Below are experts of layer 3 (counted from 0) of a mixture-of-experts language model. Rows are named router (the router's row for the expert), gate (a neuron's input weights, with its number), up (a neuron's input weights, with its number) and show model dimensions 392-447. Each number is 200 + 20 x the weight over its row's rms, rounded and kept within 0 to 999.
Before each expert's rows: "comes after" lists some tokens at least twice as common just before its tokens as in all text. This comes from a sample of Wikipedia text that the model never trained on. Tokens count by the router's weight.

# expert 14
comes after: ".", "==", "===", "|", ").", ")"
router,203,199,195,226,191,187,161,244,188,235,199,224,175,209,200,201,217,190,193,224,198,207,233,232,199,196,203,237,226,182,206,179,204,206,210,214,228,188,204,218,183,199,233,171,199,199,220,194,218,202,226,160,215,207,187,158
gate0,212,194,201,185,180,222,200,201,206,203,189,173,170,219,262,188,181,202,203,184,203,216,186,197,181,188,173,190,219,201,198,199,194,193,210,207,195,209,228,191,193,210,217,216,195,206,188,233,201,207,206,196,199,157,224,222
up0,207,195,160,204,172,182,218,189,181,195,195,196,221,184,185,208,209,205,194,256,220,226,197,194,216,181,200,202,210,224,202,218,155,206,190,179,230,220,186,233,200,202,186,210,198,237,211,201,207,214,247,226,200,216,193,162
gate1,176,195,150,234,234,193,201,215,213,158,198,178,206,258,183,226,178,194,175,184,221,191,208,206,205,218,211,220,182,199,208,236,163,218,206,211,250,168,197,213,188,194,190,225,215,203,201,238,204,216,166,182,194,188,192,186
up1,195,195,193,178,133,207,202,199,174,207,191,224,211,169,227,155,216,222,236,180,151,227,162,206,199,181,210,180,204,212,218,140,224,204,206,191,180,223,220,176,202,214,204,201,184,202,207,168,193,203,224,195,235,216,217,181
gate2,213,234,227,192,189,156,196,203,203,181,211,233,215,177,246,246,181,231,170,220,211,141,208,176,232,191,194,207,204,213,212,196,207,224,224,180,197,221,203,220,215,234,222,201,195,192,157,211,179,230,199,207,187,217,173,193
up2,187,238,208,235,223,205,227,208,211,208,203,168,216,176,212,179,172,170,182,197,244,221,201,190,210,234,197,206,194,178,225,208,220,186,179,226,190,213,198,192,204,224,246,185,198,190,180,166,242,180,247,217,184,219,197,225
gate3,215,221,191,212,207,225,216,220,186,182,188,219,184,185,209,162,178,191,192,173,169,197,218,184,215,196,193,178,213,226,187,212,208,172,165,189,190,181,192,214,172,177,211,211,191,222,195,209,216,181,223,180,169,186,202,157
up3,239,201,163,201,180,202,215,200,193,192,199,219,205,199,173,233,188,181,174,181,210,207,219,194,189,185,212,203,184,215,193,243,209,183,183,188,199,174,199,165,212,192,196,186,205,188,217,164,187,206,164,197,203,161,217,207
gate4,208,198,208,211,217,193,231,213,171,222,237,230,216,163,205,218,233,201,188,217,195,211,207,211,207,167,196,179,198,207,153,228,181,180,177,220,188,209,200,188,214,211,175,224,208,205,190,233,168,219,252,181,205,188,194,153
up4,177,197,204,226,223,188,215,191,197,150,209,159,200,248,187,178,225,186,192,193,192,190,202,207,208,228,175,169,188,197,210,207,197,212,213,214,189,202,236,160,188,233,223,217,223,155,207,220,179,200,242,193,212,220,191,228
gate5,247,197,213,210,212,212,173,202,206,235,224,196,160,171,201,156,207,197,207,196,171,190,248,199,200,192,198,200,215,187,167,193,234,173,221,201,185,206,174,227,212,200,213,229,212,204,200,205,197,212,227,193,204,182,207,155
up5,210,194,193,185,190,206,228,185,202,150,246,217,202,175,192,190,221,176,245,177,213,186,195,183,199,216,203,211,212,189,220,158,212,234,198,205,215,202,209,186,196,219,168,208,211,203,195,177,179,209,184,174,194,226,196,196
gate6,199,194,207,201,225,158,229,241,185,185,227,232,217,209,231,201,216,165,188,201,186,177,206,202,229,212,204,170,210,153,177,216,215,207,218,239,157,179,230,140,228,227,168,171,216,169,186,230,226,189,201,207,197,158,196,225
up6,216,212,220,227,208,240,211,186,190,166,158,216,200,187,225,190,221,190,230,203,218,160,206,191,170,177,196,211,200,232,192,224,210,223,225,216,229,193,216,203,165,199,238,264,199,174,179,229,151,199,208,188,201,226,201,248
gate7,170,198,184,170,224,226,223,245,217,191,216,187,194,214,172,147,208,195,177,213,204,237,194,205,188,166,191,208,189,217,182,195,208,153,223,206,228,182,190,184,195,209,184,161,239,220,179,185,195,220,170,186,190,198,217,192
up7,144,195,241,206,217,207,187,189,195,244,174,194,221,189,220,206,220,205,255,202,221,219,193,218,185,254,218,233,204,225,196,193,246,192,223,191,197,213,195,203,215,203,196,238,204,207,221,217,189,173,196,228,179,187,205,220
gate8,172,195,204,217,208,196,207,209,199,193,221,218,222,205,196,218,239,192,174,200,244,194,195,191,173,193,194,205,163,178,197,195,198,218,209,208,237,213,221,183,160,194,187,228,286,214,200,219,187,193,171,196,215,165,189,178
up8,194,202,167,139,141,221,186,190,200,213,200,194,237,201,202,155,194,210,236,182,217,206,257,207,195,184,208,241,228,206,225,195,207,195,225,187,191,185,176,208,192,188,210,191,188,216,219,178,159,202,217,197,205,232,215,195
gate9,192,230,199,192,177,187,183,222,215,175,210,168,185,201,217,188,194,226,136,210,207,211,205,212,183,221,189,228,180,249,187,181,196,193,172,208,191,188,155,184,239,229,208,138,174,219,171,196,201,202,210,216,198,208,187,220
up9,186,187,227,186,203,191,173,182,174,216,177,175,220,229,184,172,195,210,233,160,185,192,197,212,198,205,199,246,206,202,192,161,210,199,218,186,224,221,212,203,177,182,211,228,197,199,212,229,168,201,199,209,224,217,201,199
gate10,201,211,185,206,203,215,191,190,226,199,217,223,188,198,191,255,180,193,182,186,244,209,228,178,197,167,195,185,198,219,211,169,163,197,171,211,153,183,185,162,212,179,183,168,207,220,208,194,153,191,255,184,222,194,222,176
up10,192,184,219,228,207,202,175,208,184,200,205,207,214,206,164,226,185,200,214,207,186,180,224,197,206,206,224,192,182,218,208,225,199,204,161,167,219,243,199,188,194,177,229,184,203,188,178,184,197,199,145,187,226,191,181,178
gate11,190,255,186,163,181,199,217,213,217,185,226,223,203,189,197,180,192,182,204,180,223,206,229,203,193,222,179,232,206,168,221,224,196,186,187,172,177,195,192,201,218,202,215,199,184,223,193,192,238,188,182,219,213,243,231,168
up11,176,187,247,192,213,189,191,213,201,201,208,197,209,202,201,206,191,188,182,209,199,223,150,175,211,174,207,168,152,232,195,172,177,196,191,206,204,212,187,223,197,223,206,221,214,151,200,226,197,212,226,188,186,156,208,224
gate12,203,204,205,226,170,177,215,193,178,231,179,175,178,188,211,201,189,194,215,195,144,219,189,201,226,178,183,212,205,201,235,187,215,189,185,193,194,166,231,181,200,206,202,169,229,197,188,211,215,166,184,197,180,217,189,188
up12,196,166,232,169,205,184,182,184,207,197,175,154,207,216,166,205,184,194,208,220,191,189,173,185,192,206,192,221,213,189,162,200,217,204,198,230,197,234,176,179,205,233,210,196,183,211,182,157,183,178,198,205,186,175,197,234